Experts of a small language model: 2 picks a token, a variant of SOAP for the experts.
Below are experts of layer 5 (counted from 0) of a mixture-of-experts language model. Rows are named router (the router's row for the expert), gate (a neuron's input weights, with its number), up (a neuron's input weights, with its number) and show model dimensions 0-255. Each number is 500 + 50 x the weight over its row's rms, rounded and kept within 0 to 999. Numbers have three digits each.
Before each expert's rows: "gets" lists some tokens that make up at least twice as much of what it gets as of all text. This comes from a sample of Wikipedia text that the model never trained on. Tokens count by the router's weight.

# expert 26
gets: "K", "F", "P", "H", "h", "W"
router:509473502549430558428488480484469508511603523483447578551487538509626450572499497558529563463464472421426474436457480451471501566630471439468577459583399538501519548470491520534518493449449488528513496479610507403445573544468500536488478509570438446434486508472453590468507558601494509553504484471500503460479538556561500494530436459580509555580443541508531495445502535525486458506534487450523579476553445463504509575512490481472503423540528416468494385508513603592579490466526477443588444480510394532526551590480547550499516452566511524466435437533548501530554524448497591453550493517474531410518584483487535522531516540457484411521512502644486498502530513525520482445425572483508507479486610511337523510528534542508535557552497498531532599530377476562398399429504534
gate1:450570411484444460471484522506490411462548536483503553508461623492538429459468510469450546482493460418568485478495421490509481491589428459591556476582429523509463484535580550494489492489518540455588527471503513513455494601565564516475419501596468433471439413440536479457465384489514558546497505477408525548459435526444600471517518483466508527530490570562417475525503389411468542491451520492519477503615514473413453551520476500463509490594567387498487461571464514527544499554506558478462427561505382431564446548522530578464480436544503597424534425455432552506537503540453533512424507572559520505600479462542514595419572558465494501495435531448520558495479472463586463524586471431494638457464535505467515528463450492508492487481530429505529567402509593471483551452492468
up1:472451480467566557499481469499545464483545440555510454524518466463376538498497442563499516555512565566436468520538597429466502528463553574457531510527508534561478539455417393509468506533517538491492512561424449487536539461506532429491615509380426521488501666518433523524559525551501501512499551513436375504482470520440469481458494540562476482540507495440591472473519598537520467507530533566518481512327552488553519445540472532577498409528416527505498514482465510436466453408505454499487558497557539533489511418506518436517526546458508332453495562585591472572503522554520438452624515488478448519383475527557580446515444448556588546516544465478530467506508511532445590541488493572518434525518450474516472503473540500516470565514447474426429419572569436496526426569441516
gate2:502507537445501515557543407455386510424523534424552540505423587550487398515442402581628558530473597513497428532462452372480455398519590506443571449529403500542549556524556546476519536503515386443498469422443497448493453497514562515606473499532490550401495489495473476539435520527459525556476574484553439524506501467562484551462489477576464510585508496476473535571456437533509470367474508476585519436554517453496484544504539511583521542562528538463513531407494587493459497458597517467509594531478577549541478553434521522466509495553543438588509437534403456567498531445535534493530521475421512542599495508464506526539517486494555535489369523519528466554498461498463432469557442429591448544522541500467456504481581494499511499511587528476523562487417496564401489524528563
up2:559442526539528502487555582545530490549445470425567477563553537471443527513614500412529504480537492539553456428421535601492534542457555543537552457452526453513494521534533461475589448474488530412518529547415507593476481529494463499461507502637507507626478504417431480430490508473566507443587525513409454523490581550452450417555499482543489494447680611553424460421468483471431535473525524415547526639482504461551521472446438494433503530391514377531531497552483550518515568568467535505424500490439432523513466456585531542543490506478417521572474437434507430481576537481487551494556538395524484542411498453431514419464509529493538463488469515471470534497558551602499500557538527535420509495466504452439531499451485505447525417557507438463514519551556550491514459555531511

# expert 29
gets: "a", "b", "e", "V", "ia", "ed"
router:557536468451435487469414526467496469588507455553521610528488515489474402593544510507533543475445482523527436459562531540520425469535437487490523490590454537450520554455620513551545565429508442548455541420517486434420545548450468543493467481541525486479424520491456584412501465614467518529481487603501498475420482538581515491548458557564502537524522400447460535454561469438447434524520553460519553464451458506587463497554512515570530483533513460480447564549511473559552558524417402555548492488588406512515514519503485552545529493486533522492453467516462443487574622504460596493567425542499551514534625550460520505408435480493439442499632545500501512468522501509452523451504471506555484472541576513516568572362467620481533554506445582517534535668540470546506477479487485
gate0:505485506570490548466457545514469520546447503476539457537477525496371506447482433488554544533522565525530435442561538536341487549563482484551538487507462526517501573337587548520531599591461524526499500565449466458458547481527554546486462512508445475558527553552514455450556536539494478522547504555465469498444447452559513446498517590483439527489441473547463526519509453484544509493480438559580404470602538508527555523466489473608538554459500578464551564497456468445496455516568509483551621462503456576491533426485518437555602513472516499448454421543433481500489521439554477480446499538545506526477550475471430531587494444488517444533568583535505488449571588396527486440570434466552447538514642489473596586453512665434484507478532466492550489501588414554580514501467552
up0:534530559517472491468515465559552512491434467573461523582531592471505539524541581464484572509430546469474536538482360492397514522449490520526521519529455429483362446423593510530455526458533596470544470508482511445432578601543539463444512504451560411594519522536456478568463445599465467544480465551534464514428500495504465512494552456426461521564519500461485508564482476531451470495474560472610431458488487545524491525498482504533502500489538503487595493549490508510569426505520501537434537477441454505520456447566522507496520508435572519531470523600548441501588499448580410438566466548564488531453546536421387490497480536461501501429505525497547542484563525519529477453596415494558515495492550559508512539507445664460431508538633575516709470469476552457552468548486445
gate1:516499508501487522501437500477459455557471445453529418499429560467411547418538483459545521457525546500573478517597463549463486487442519505502531446568418459489537574493556532488553470573493433485432516536551478479571542529546492513464559450565544486533432582581545487446358519545433478538529510444609467598574531599497460337506485469535558554526461501556500499471423576431543508508479507595399513535553470513483577512523574494607481513458548512496454654456506492577408426500428504479493485401437509497495526522525494543396458552581497438489458479531482511490490625525463535495578513527435558552520541541493396571545500494607488516526525519529578574539610520520483441463497529491550469506540481464484572553436496544512563445520440490462592486497508485598522520505476414
up1:586440515581376503527466414518477458517576483420549517542452475478461520542561512499484556478418583524440519477537573480444525516418485461476422596485533502498528476468439546513484501490533477480538517520581493538546485447468447526479570537586512502482568460394430438524454573455552483547581516498436453624578532551505422471521470514426515523521461542427514509499498427431525518492405484475556542464501470504477525587556429481517463510523484479410487526517524524557492513502419504479444487424459471519594514516488567544491557520610520525445606603435516471524479504535468539530466530513459580478524459524489436358414530530544383446521512441472567454501536586570423545515480624557496518487527564498413528551594603445496510502463546507512463499460589478459591484555420369

# expert 11
gets: "with ", "ed ", "ing ", "for ", "of ", "made "
router:478548458508394501449434511510524536525534463519509510507494493501551497666457539528510490438513502455474455422440499487397442532562563517404517605493473444485542529528500454494558548431489450481489543456492524456422439590460401532520465443595466444462464543537495524411466499587550552493460448471486452494489520483515492460566443569516507431458441507454439547530488495502334472497477516475448536479514363631535541591481509449533465439521430422524475416532535524460543404525472502516480399451595475498480490494536470539569485490470578501533463392517476493500545560539454561518485491519557545477540548529465460535454481415539434441491513487574545487400469526573425550492557509480479500567556579498432471631460475486571595537573482434604580499532441445466482461540573511
gate0:500502461450436548527522592467494490515483506493452439538507559477401516590539547576512530463462593466525545494456433423572493446519602506544431594398470490455496538438408408553527500390392528435473485544450431477510480527586519529450473461530457492486533497456450434533414508576495481511422526427393470486476523559504549499493438547595472503425386524487500515501521453539447493501478463485520406498584479492433533492479466462522527529529471552511550526456573482535444511493452504607472506461533499638468535426433531475431463457458530473548527435544433504505426476481439477473570468544559443530459448513448563563544550460571562449519571473514496430495530590599461526478499461500525566462492483456532466558643550445486419589455363587480428475510456511522582454485477482
up0:543550425578522498475578433460605493536426392584533458530450497555530503503528577558521543515450523569531569578452430418628496452449457511499499505492519457583530494414509456454562459460379580428556584506531518480502488474519519526523466424570534464522528442504459504459530423550493448469451538533429570521450512498407489504385445489475510428511542532501420510527472500495553458553526435480477490473528643443520503530482454509498470554558536501445501572418487482506479603516550425535540504525490465485469403478568425517404468494400589415584562488490449547484513427530459470516539472515521510491513589609429507538505506524568428538477507532517462543359420516513526585538496448501491595537628491533495502497550597479554457506470511576541426495516468483479512429523444463
gate1:545550456544523419483442529625554555534476460477564507502598508526571577534493511546563445632336527498529515486557485490530527555480501568452507496445474462511524461480349422469473476445516487457483420490520452492515483520497545433491483463447460595482503509496418466510546501427521499558524515457540352453522550453521540511493447508517537454485496576456458556475505387532466511500576527479444500493590454534445499518437505512408540619452545500526500414528453560433522575535516510547525469454475477431455509437521486486572511558458469527456526413499494439440574450479587501448469468494578580441503492513520497471496464508484442566516486535638481581472408437427493452414590496479527474485569502538516491506509631436569480540547480551471566531492511449346446550439538491
up1:527517533463442506527490429386425490398416568479511523592487545465469467438543430470443559471594412466480529522552481567461386494517594454530447368443471520519482577446504513479530427606450482577531586488525504508504487540450442476523442550546503528495396531545566501508488486498523492537435433508482583479439515371490510542498513525569477576548589467541507533493513499508468537454508497504549518494494488460466457475497501504520456409545449435550466524537599520539565495537558547429530544452472532587538492562435483496511425486545569531481483601562407538461492594499477469461479522506420405587535539535495502538497550486545494478554496505445450514529574604557540529705516422491491523481443555400430487529539457533481473514372492469524533522507417529497560509537422537

# expert 9
gets: "'", "ed ", "\"", "ated ", "known ", "ted "
router:509621429555442445506525468568535522571539526570457557627435415419520497498480577473546528435469526531473485462478454433492435487518498521528580531526471530546529558458495452575536558432453459571399460511532538443492519448489431419527547475554534439474489568481569556494588486568472549508501477476493397501450513508502522486502533593551522460423471466563501554467474498509430490524489538460559486462503462522511420562574476439528538447529436504516507416543533443550570465484478510590469419466521411539536579426593461523527472509568559425492449440531504461542579529504383492485531431491475554441480526448437549525370462512539466495498556532537499558478492634462483522515437533512547594490620556530382517519476467490580578506481426434496612578550535479523502417434542564
gate1:516583460413474482437556491508471523498428507480509503592524500507451511464506497478451481472473521533447575479475534452461431391540546499488525585516401539499503644584418464439435535556448495469432504506492501464433469529385508416552550462416536527421529602511520526479553549579468394557401474470539447502463529449465451520470515551428496463416453473450475544450547556512478387551465496479461469461506414576485414471457538421468442503494514454398610460533551471529549458585466449479502474502580489456580528620471466565524406542484546490510486457504565528466501551490414514545396497550515525507431513411403399501447425549467522445481557470453589529527466499514476442488476543379422488436532511439555518490533490557602512527421496476508529450562522495509501561500540488
up1:484487545608531546539471475411468528473414408596471524514635554556484456638560565476506468553525491528489460496464532496450508565554544470532550419531475499509506455529406469482572472414539401518582492432495598471494504538522535479470421495512440562540465552481466459531490520485591608504611511518499414473503483451422467482552442493538445535552507475504507475521410499477501575465582485520454456530540593537539528555535476581505458519480459484475531471549517497476553525426545448423431449455455452532528488554521576507477570482458515607475480436526562476574500480506563461480441522487500449466505492530465535431473536506510537515440428498611475473494445451571527506598540600515489520528540424580499543524502320401498477454604529581441531551472440554401471502491399508
gate2:480502510462588606436489389475426480524547466550467531546433392442456431575515495477552511475468524514423463480556526494458484450505542576523521460570538476559402549566532554534522536382556472505387434457485538533531599451420509563469522483504521487553483486491471498452461509497575469449475413547479478507542509555467464448456445458580465454559423461535454527490471458437564441534461469517395491520521529436527650469389444498546424468534513495501469516486526491463507442384526518497541449499594616474521522478590473516420546591560507423424474518491535511486609521528430460546444517432401500540451419513504515447442464515401468483522586502571641484435572451542556492539430561472461479509480535535442560516416517484529450506484526413566534501512487497474482559493486470
up2:607537471614316498505471451436501500455514446517528538445549600588589518547518554485483459476502452463507501526524395529506488527529578539478477424445550496475488485418389518490520433564538544555521542516508453522479425532550486494595467519505509486484539480521499397534543490502459551523559523512536522488587609510551528467559509507503522492508554480484539450506537509474454469514505506499623510451430542459551452472552496525461516518509447556548490510479454508538556507515440452495407552449422442622494404493343519435544487465428399564536520503562427442495488523487486562449603464576520503448520547533458445474587484476593517407452443466500484568487348463466443524577483495378514461445566470504484466452564482488440546475510508572552460477516554471540502397528462562

# expert 0
gets: ", ", "| ", "– ", "(", "), ", "; "
router:485487398487463456504412587506539471522475534530528510571436523451543453567519529519434533472511516466483491447468555538511421584516507505419529482592522554532537455434461480552512614422429437545425511524502587478477488511464476522551418430553440501563517517459521397540502496537525621516522437549395506458484536478548614457512431467518425519466387476525560542444540414558392448522578513512538389475557403545547457501505496443494499464548487438442474479498565539503605418432451485527478541418516356498543535542484518529489477448473519520444446485482394511492585491491481628543462488530517560525522625524477505462446457468491458461492538526573459486443552488553439579535541468384533575503516501484441543552465506524515538553489455556471545599563537435567432515532537524
gate1:477475439457493519588482496458549499374566523501512537520520537522463559569498413520532491532506529489522463526593502449558517616492521534523516573435374455443420449487419501578521613519380544570466403451515554480438590427465512517480583521427508492443438524511477486496509432495529509569538487528441483523449482500487560441424471461396466520575448461468426447494517486539471516527527467502498491472468497399492472539501481543461431557507419465431468501491508534526544491447545509487429550481423600485581597537505459559521463582491503596541495456506511448577609503520549531524635505564460497602487519515563558492419433475402482471526468456452543488476474458456477550396477338491580497493514547505476521535528530500546521464393482476449564527580474517590473559540447441
up1:522501499523483491631527535449463545413522578506513490472439557513412485488484431538488541452534516530449460572517558487492508508540505503614547529458475456445492487535531455524475425494546441559505564490502524468556591548448553519524584497494529492512457451543517475526572653473569529538523471480474510465463441521483509466423517540544486476533514470486405421463492442476445422486453576577459496500516411415625537563501471543481397532466489566427437514538563445548559478469505465572491437482385502600488523492428419485532460569570488624435634395480442576551520461491492527513537572402484429532460495502486454421462617553525399504518480541502482559389570410522486581548512424480495478531517441577454584427563471487523466499458424468456490515527522456498505559525492491
gate2:542498481567582518413540473565572556527441534535545561481513564485523512451485491387562569515538445524464508514517477533526487637414499535537490536386509577501628520486463564535397477476531546549517504525461518504520536459539523488445434468506445554499542549542505475497522574533481521565435530436566515571443483502428520511514594433464394551543557552479520562440491500488526336485442531490501563447524538492519559471509548454455537494488505420471431512530490525514525534547434443577466530553499464507483462585501501458443480512505546474442522494563517469518603392518464517590536484560552436454422501521422483541617465529543534498519514541401505493419536425497544546460500574388530511491446558487477509448455472431593448416568463704490526477500470508399492488536478474
up2:483480550563501533482510536523492471499456452511538442534462595491518569381397482414633473522517447526500627476472580591530418525505497485536454566425518502485482499607476561476497562499555466532433449452540565503570594482451453521364549506446451591517528466530491490508518554554395524483470521585472568498461434488462508425475552541501427514482511481418452471499463570530420378563543459472483506518497454447473499466481495480437544488527517453531546552462458483529474584518565353513445479573481467457460454506422472492556511536539605539466516453502484498504483515551504564509558490534564502554470401446433525507489496565467545518578479406395494446447585490523559433506518548410522572509535550482547521429426445454564506474553505591603553436482444487398466501548495549

# expert 1
gets: "\n\n", "- ", "==", ". ", "== ", "==="
router:537514569584354450526496565592475449462531511479472507649430479503437521487502559537577478497363517460434429541498526499515423544544451439501507469469495500518574545532412470591474541469442410465448549486548499505488448488482581436489468453543567448538505529481455583396474509514488531514459471467464456459530465517571453496524442499579474460482433474464486562498585445549436524573545499445515499498519420459483490547496428518515508430551448433378531407527555542484542497442505478530486427545557465463510538509586518521630538554456526457504511416507442498558529511433558559483581476499471529575441542508441508539475447423492436481548486562585450565377529495534461489486466503432531558483477554576488515567389521562493501519474471466510526570508402455514522411360498581
gate1:553537566583459498536536538507452469590514508466549562524474507535461437448493514553542518548449397497575418523577490541479520457519508507539398403391578569480504624491492418601463479464451486465465526497539563572510483566587573527475547482502553439611498521518476507505558454554451390518451493536435521478503516521521556479559482603508453534487509470558523455434563472466501413429398514541483436507497508493533514561494524518447498462612503540376429503530495493558483562516425484488458531550504573542440512558552584491413466529552531422432568502522447408609498618460457518531483517498484530536424515486469528567459470457474506561517524498492504555527466506496515539453503447485510490635452489434535480519453495514495561623468480436513417573493556517530653433419528553
up1:522400490473524531508455458522430578491548459529549442474498488575462500483483454561452512482518468500544451451466518427496548535525382471454421488510505514538444329564448491448548428487488506490439506468514522431425562406516451505446481591552503524445535601442414526641475571461570466529514502486434457452551515521523552488494500470514523529485588597470464476500555415513494489395581490526490543469560482542586560442429443502485582513450508417485496422557487501496512452482453486481506462510525515457506507576450547590534460407542455549620477519477497545440503496445573594517585467420529495533484439527470543532451508539599533409517479461554484404397576488597425505565492473520519486537508495480568435554566497586503566516586518482499515411441505495470409443610492505
gate2:475493498523464532472516498574544487521403494471524500535484488647523520523470495525542516568460551625546482560493471515514438539518562519536448394579474535553563574503492572534573453533454551448510545431528546590513437496597501548495491467463511480540459470561479440364464491510486427440436505531586519458566478582538436473535459603465527459450453502529531493508480459587499567494471496458498594485317463522498591447480490567460432485500483480486514464534444524517451548465537520501480529430522428528629571480457382425551450483474502444442502409508561484468483550457543484515567543530475504537505543529510530486490493552578624487533423501534562550486496423534449519587531556532539465511500455450479414627445515528514459530518535604456439536494493530458498338441513542
up2:458514554574506524477482507559480553613496486562546496538474511573434502546489483457567585617446563554523488504546549406586465424493458496459540415582489495485565515506479548562533529534443552464534538532544533541516402504532525526438508558515489444515495515446451478456496548540496468419472452561479562444567507438610493557557450632483480496525433552543519475509524429550474481456464559535527539427379489546483569448454483494540442459470518448457509470527504485475487578426515523424595455432519463557503552377500478459525424532469542379466433443519512534495479570433447455558563466533508545496566530501444525508534510511607518438482490464508528507525518388445456516599569545524457379396487387426548455536528559473545490462512533604466511435519419466527547391426488476

# expert 15
gets: "\n", ", ", "with ", "z", "was ", "is "
router:519535425481419511511414511572548467578506486495475514559477547531535527529481515565460479491475460438484467476499606564462506527509497487426581503509390489544595481469405485472402514421470536543455497416526459483515537496496461457520394460563581457564499542467472535538617504624417582502472490441479482442520556536542516496568418586460472548453476421477575556437488490479389485614520616520473487528509391496578454584609577474565410467535545426438457467513502496507426477485512445481490508422565437477507526474462592556508447484475591549493526430480451487482467467516427605540434486477468525468532515471498505501455473405555455465463493525437468562478476491488454535513437581420574568567535598520499505486440439517541476601567491550549512424548498459559550454536503531
gate10:525529459530559491517511465509476558528470502506533425501478466455607425458537527575421546499497541447536506492505535509471568527555528380442473578544465501507497501456545455523481522409507600517507468487462503495511367432478493461565440413548481500410472505571534548592534468546541490513353514552481478440547504511455465459450444549501493479457509508480504549424565429504396513502587514591496530471574405504399428533528508413440525458390429465582521558546521592505540528441478514415470588529462544445471592454461603481507502507494479502532513488501436483501458429427461503573514555425487543460528562531528483425400513459502457540491537427543484555510469444530514515420464605477533548577418610545492540543407521571493513563530486442449610509444455467405492481463538411
up10:469466558435416456492469595521524509461551487505434601520509588565468572511505481445574425433545467636560478509472453482524433500492455556541571480546495555545519460569452571465524487552519462440501567495575502521435588532506447544321559524439469487589537549535504466415429499470458531470620470422521491604487461481490507494548548468429465466577493438525418481539510572524582497498486485457544478563485562439575545499479538537571467498535568563428495479396506454548489478484533487567599453478517479473544440483565438474525457476527559492526470444471592461512479614502545430468433497525599507528453477514448552538530495531541482500557465454462504509560562526512517518515531425529455471431595481400483459501492530512517565550509444542530347513472527571616569478538460559
gate11:487566585537433551620533490462510493472488556525460533446443525534570498510501460530490553506458423530557517482559526447544463579390547523479540523476434441557496464519434492446415407536502440556520497475436556558443530482499457457485488461490551522507550537505516522361457497505568555531497478559510500504541515469474423531494553535523514498326577540447585417560509530570335543496426602501495475418505538508543429587457437454447452501502529506395517505480429434535458481451525537515461564531461509424483460516577609457482501436495497594512478567500548491508562477445486556579510482491497524515594440449454438486458616368511485437419462491530431476479496415526476500553446576474474511528557563517503540588484441515506447541414484499536486510450509476564512415562547579
up11:470511527484494531550523623523523494503443593467493515488501525394586594553482495531548540456497435502448478444517509492582484448511479491430464500505427501464530509576471450530430439576563422523555510514521538496446420416474431535509487516426534502456452522411529443374487482529531479606403516498572512566557526504504487483546496600558449553402504475549454503549632426536454514454566501441500478405533533578432487540500517446465456431592444570488493588507537548417435478366517524518579504455490548463526488502461542516593499529486514564486469521467431543505534464417500517491445533509500492433609474455531561495576437462453438447453547552432443478578592495555440513548509581468522428559491533490538522486565466452621638496550534509569426512484484544525441449504514483

# expert 36
gets: "| ", "; ", "–", ",", "—; ", "– "
router:461536502408416502481573508515469453494548454497480486513463467522575452527604540439524514429393468511456519490468456576443505537521478509407511505618469507488547494566526476558490539479368423485451533548514606456452503525521540466478468459524522487534525482605500495473509517599515537539456413531401566517483555513592579527479388525461507530467447498516466473471502493523379466580486593509456468431479416533562483523422382420533475407429510514421466471492549582533471476479518535502501493364602388518591497506538461495459482462527543501566448481516446476531538554502500602530562553537511502539571610518468558519428493476439456497453516511573445530435507558549466465539535545440577537520472544502451546514479501591521560501530411491454579524590529472467393496403546530
gate2:601468510446498576506472408524483440467504473531620516415470420452440525412442569466502549489489489583523393443552499533451472500492418550580553427395497525456463476393536496490512460492479456561518563498482486517417398551508475503514419492510470491458457512495527587530462531537516374440486421452538475422557536521432470538494546473526619516435540505550400516510528432523496537501399413490468531495489460528544494556515509400560401530422472478501475498468453532465491493635533537536642521447505439553476484523543543521538460532537471515580476470516476514496552469432404425567494512475449386524517494440533542534652465556409543531524492473558506470501543456490439472492541533440451455459535504558501527609545568500493495500490463416448607483465471528456506514447567539
up2:565533539544518491568530496505519583506491559428456519450515541530482434463491472585464543476485510445458482478481486500553488572501628470527517639561472530465535513607511493488447575482501539432434522437574487468679523406480512527460496452579553472439509494506335431401520504506380531551492538499517493535486469448546592519546505481462536516468480538461531517576492593443449528457573468478517512544492467492381559434506614509416500502547470569516517531510557523572547548500480504451367536504572528389481575366596536461501493460524586528457550507481409462523470509573521492463537466485469511518427436601470466505401495454547501518583508453545518434471546450479508496478460406497482590516543459426503456448507495449566454497480453497486450531511500437511494459499417482
gate3:516492457450503412617491439477541506462516483462490616501552441499466573551526502494511525511419537455427552487424448573561423590547537434412538487455485537448523431538552446519481484475510529529522599505528457490434456568583452441533586517439531491477446481563458495439524522521505482514393552446503466473451485522520528529415521559510509551502516479544539501444421616510434518567486450597514590512459476412487540576554555498545485441462596486518488523466534499536551549506494450416551522482387614381410507536466500546523458439536510547432440496410550466564499572532488552400452605548537497449546548419485505532466567413505469509443523506495563446423483497474517500481517511456535560546403538520582520564397631572580517486514467538444556449472511521535429476531498500
up3:475484419520438477492535494459510456504450467527473578473417497510502514529477548469463476484438541407537572441471535485582404534487515500360494526411515553519375529496476551444628493487407562394519475497396487538506436514535443453522519528527571468512395567535520516499465523501507530451477534478513628494504481487531491617496534520473559566537544498561544496451448548473572505480584444491562545447442502597429425387586534401569510468432510473502552502517482461566457435495446510609489513518456508538472470399608547570472535507510465480560497517469407473598486522490488492496435509479455518450489489486530510507533453555527521638483577617512432465524551512589509525491485526526598501549453434527503476459534411453524517459583576442486520510557452454435518456575412502

# expert 30
gets: " ", "1 ", "0 ", "2 ", "3 ", "4 "
router:477556494536423489531412569544424497456521434578512532522417527484487490599518558471516488378427456510468441466451540537487440474520531460470504435514529471512581541508489511579415567508470518529407485508577517373462613522452603460524461489549574476569436574473446595372463559573488487530485478498428471480476469494540514467439380533485490435563435586507524559485523513547386394568472473444491509506582511499619493533440512498558522484576459484489422505554568515512492464494545477495469513438598436456426463435439530544503486514515573473483540440468533470459563479505425542559544536440515458528568575468474584562408427449477436538551528451533496477460483526523433500526468452547502584474493584494481527508470479487475547567469446441562582493516435399571456417466520525
gate9:539450542486417539470414474525559513350503602522509427528475524478459443542424503489486425487545492493539488572495470495551522466386496495524494501445425583567445531611453479466504426411409486433543554500573481458493383518539461443504569556517513422512474554528433576490487556510478417443558497439440492485510419558513407478529377550509451506486472510468434452473464530510481444515470483485495471476552512547469516472634527495503499514565473514348625531496406565551413469496439514495507512477552511505530514457508494485535495525489488403466546454518467581551553501483419495506542448415495537525406571493474559479569442520496428469518469483452510578499433540514551489395450511460511494532506485421578478626564556551449540525397478464468563541535455506459518444439403443
up9:449404548535458485499504525536510455539552469533511417455478566490490555529441370485533560524489480514533459418457455519593563446518423663517494410528546471494543511463543506533523485449478411471499538470519502523541561557429400577552461376530521565481477497432452464495549516509564515572479448504509510478557436527387491556468417536482471442531546532518501527641463388467503515448476495487543551481494464529485483530496518567549442611542543515490507489588453504406596448546591523566558544415466524434486513516501490458594495497484436519445469437540566465449468517491552537529506575575511397449516497530579501542465604544408573499443508558513497500535430447512477584504492411577490502458525486496500493427514400422539376527511533468463535501580511450588515506529499577
gate10:471470489467469532493460535436449603451456530414446448466485624499573452441462465488466438522512478541485452417491445565436462438559535575501549387414506468503520489525495481536516583526496509459507476432489504490547446520489492446519546535536551490439437556434436533510462483411503468552545463552518458604503463528594505430507480461501533516501507516506553488499455507389496563537525443563398362544617489539491460317518479591510460467505494515512541572423449473500504458569449466369451461440514526538470488543579447509462501508473518548443555451611463502408410513441599464496519496527541490486552509533413570442491546495422458513537534618548417583469474548454478489573506510514515441458469503544417477511508551460488579521507439447530457483582568499461412486466541561
up10:404475537466491485487473464511544470523533408513476518533536427554517527490543495503509522493473455471524498558397456428395583549553517569493585568472423455544499463423521574505421522573460531542469463486462465513580552445415459458543511534533561582563442450522564445486510484503537540502520497605438558493604471584480522403530586440561559529560457486559470486443557471513511499466487460433443556445537543470567439485502410478482549456543563572530529536468519486496499451502426463571467609488538462452543533430524609512573543594542517564580409496541612485475522502524512472478460538418531465539484533581491467526486493490539503443520437443515511505564603526503526532496595533484580420529511458533524470470457490503420527508381418552596586484548582462460400598430426538

# expert 27
gets: ", ", "d", "D", "C", "id", "M"
router:503533448458431426498462474518445467473508519545493434584520529414568466521546579496549508411425458524461497401497514515562490610533439511477553510474453505582561472394562493579507529422481508577518548434487454446570552526394510580501386491542515500520462511553484528488588494526445486471446458491449548533544434499495521536546463454507548499428446502504555534432562399445447550559497552520534484521428420495560499576533470461480465545501509501488524494510507512429584490440525473494521379449584463478574516499534572479560433458443568500475508449553462491571476549432513648571517442477474536481535590485477501507433491464466442432457609493578483516509562482495452503521464541427625567523600502568421567501477397504500553581520419530581537525479462479525458370447553539
gate2:518515427509459433571490437458498588550599544487443502490533521551502525463527552496541509484639508489500533486556477524481526532500516478521569403487518562551439536513416516536486491393491455452472480496510513487580496563541519502519485453490517472597543495553541496482485487489455507536478483514406398456525605509517589460467505377610553460459549542408574505538507420510518562472545462526508524544392470405509565522478474512476464509520470535562380471532473581497534506573465526592449413506517462465547555552472564417498422486508548484519485477586459480450583499527420472429512488536458486540563450436372555468496524498509643543559383585517553503520428538530551585430510474501444416429524552319495505530486497552520550537476506538576519506499444436458486485553548559
up2:552538494451485541407499515552501541604484498556407535472454472467481505530475499561504520504459483513492497528522401397528458445484484434509525508469494429522484393450446501571519463534485532486542582521498531490444546479511475535503500556548438489439379641425427477509553490511616578418596520499575507464481432470518464499625449528450534453539505491477446502500545541495486498409629559517446413473480606473511428533454449451452592457452564518461550448538481501467415533531454497458453486475482509385465549514480448464493526568500515399530547501464465510528528534448513522475504411546533470457530513569482417423453462483486501545491460547644391578474558399537409423555410464483512514569482524526606530569444578519496414587479574514530490508547503496523433450471515481
gate3:518622495499453462472501500472517477561470486565401451476480570624603543476560524545456520504476488477455526530444532476458447482486468387523600486504470573539478520402483510454505542549569518512473571410512496510498411516505482533576630415525445537491513471459515547509579499472473437496576510504418585424493571562469439519483516497543486390460520446430480522500442496491451495463425517484542553489456455502532468585520438490421539526497420505577487489507454516565554517479547505509553543551491419495585518522521639577474587437498501542511418518498563556533502396441536538527457507476458436451583456481555500583437584509549500594497479490519497504399559591505374472500465487449521472399469500528467498497668466443566471576517498468507526488537558495581514414488461558
up3:461411468355528453428534491431499566499561492478478500586456447483555422504441537389501456482490549455541524423524592438557495489525576578510472509459552462533485513554570434571456507494404521479566524532532510516508525506427444462537501569496527518466610504515445483444503537586498519460504511464554544501586435440529492510489467467531543487525472569475517502468535631551580443428627492596455507463497464552522498477534567503447516537498551470495522609501501484508408475521469463482590485535641485497460379529518404454488516542465530526565557490475474497555478534573516585419469514473505535433473544529501543465495462574508490484563495566477568401593557440471623499557565534474571504526446536466465386523488578541451534462466443472507436516423404521427522484403546546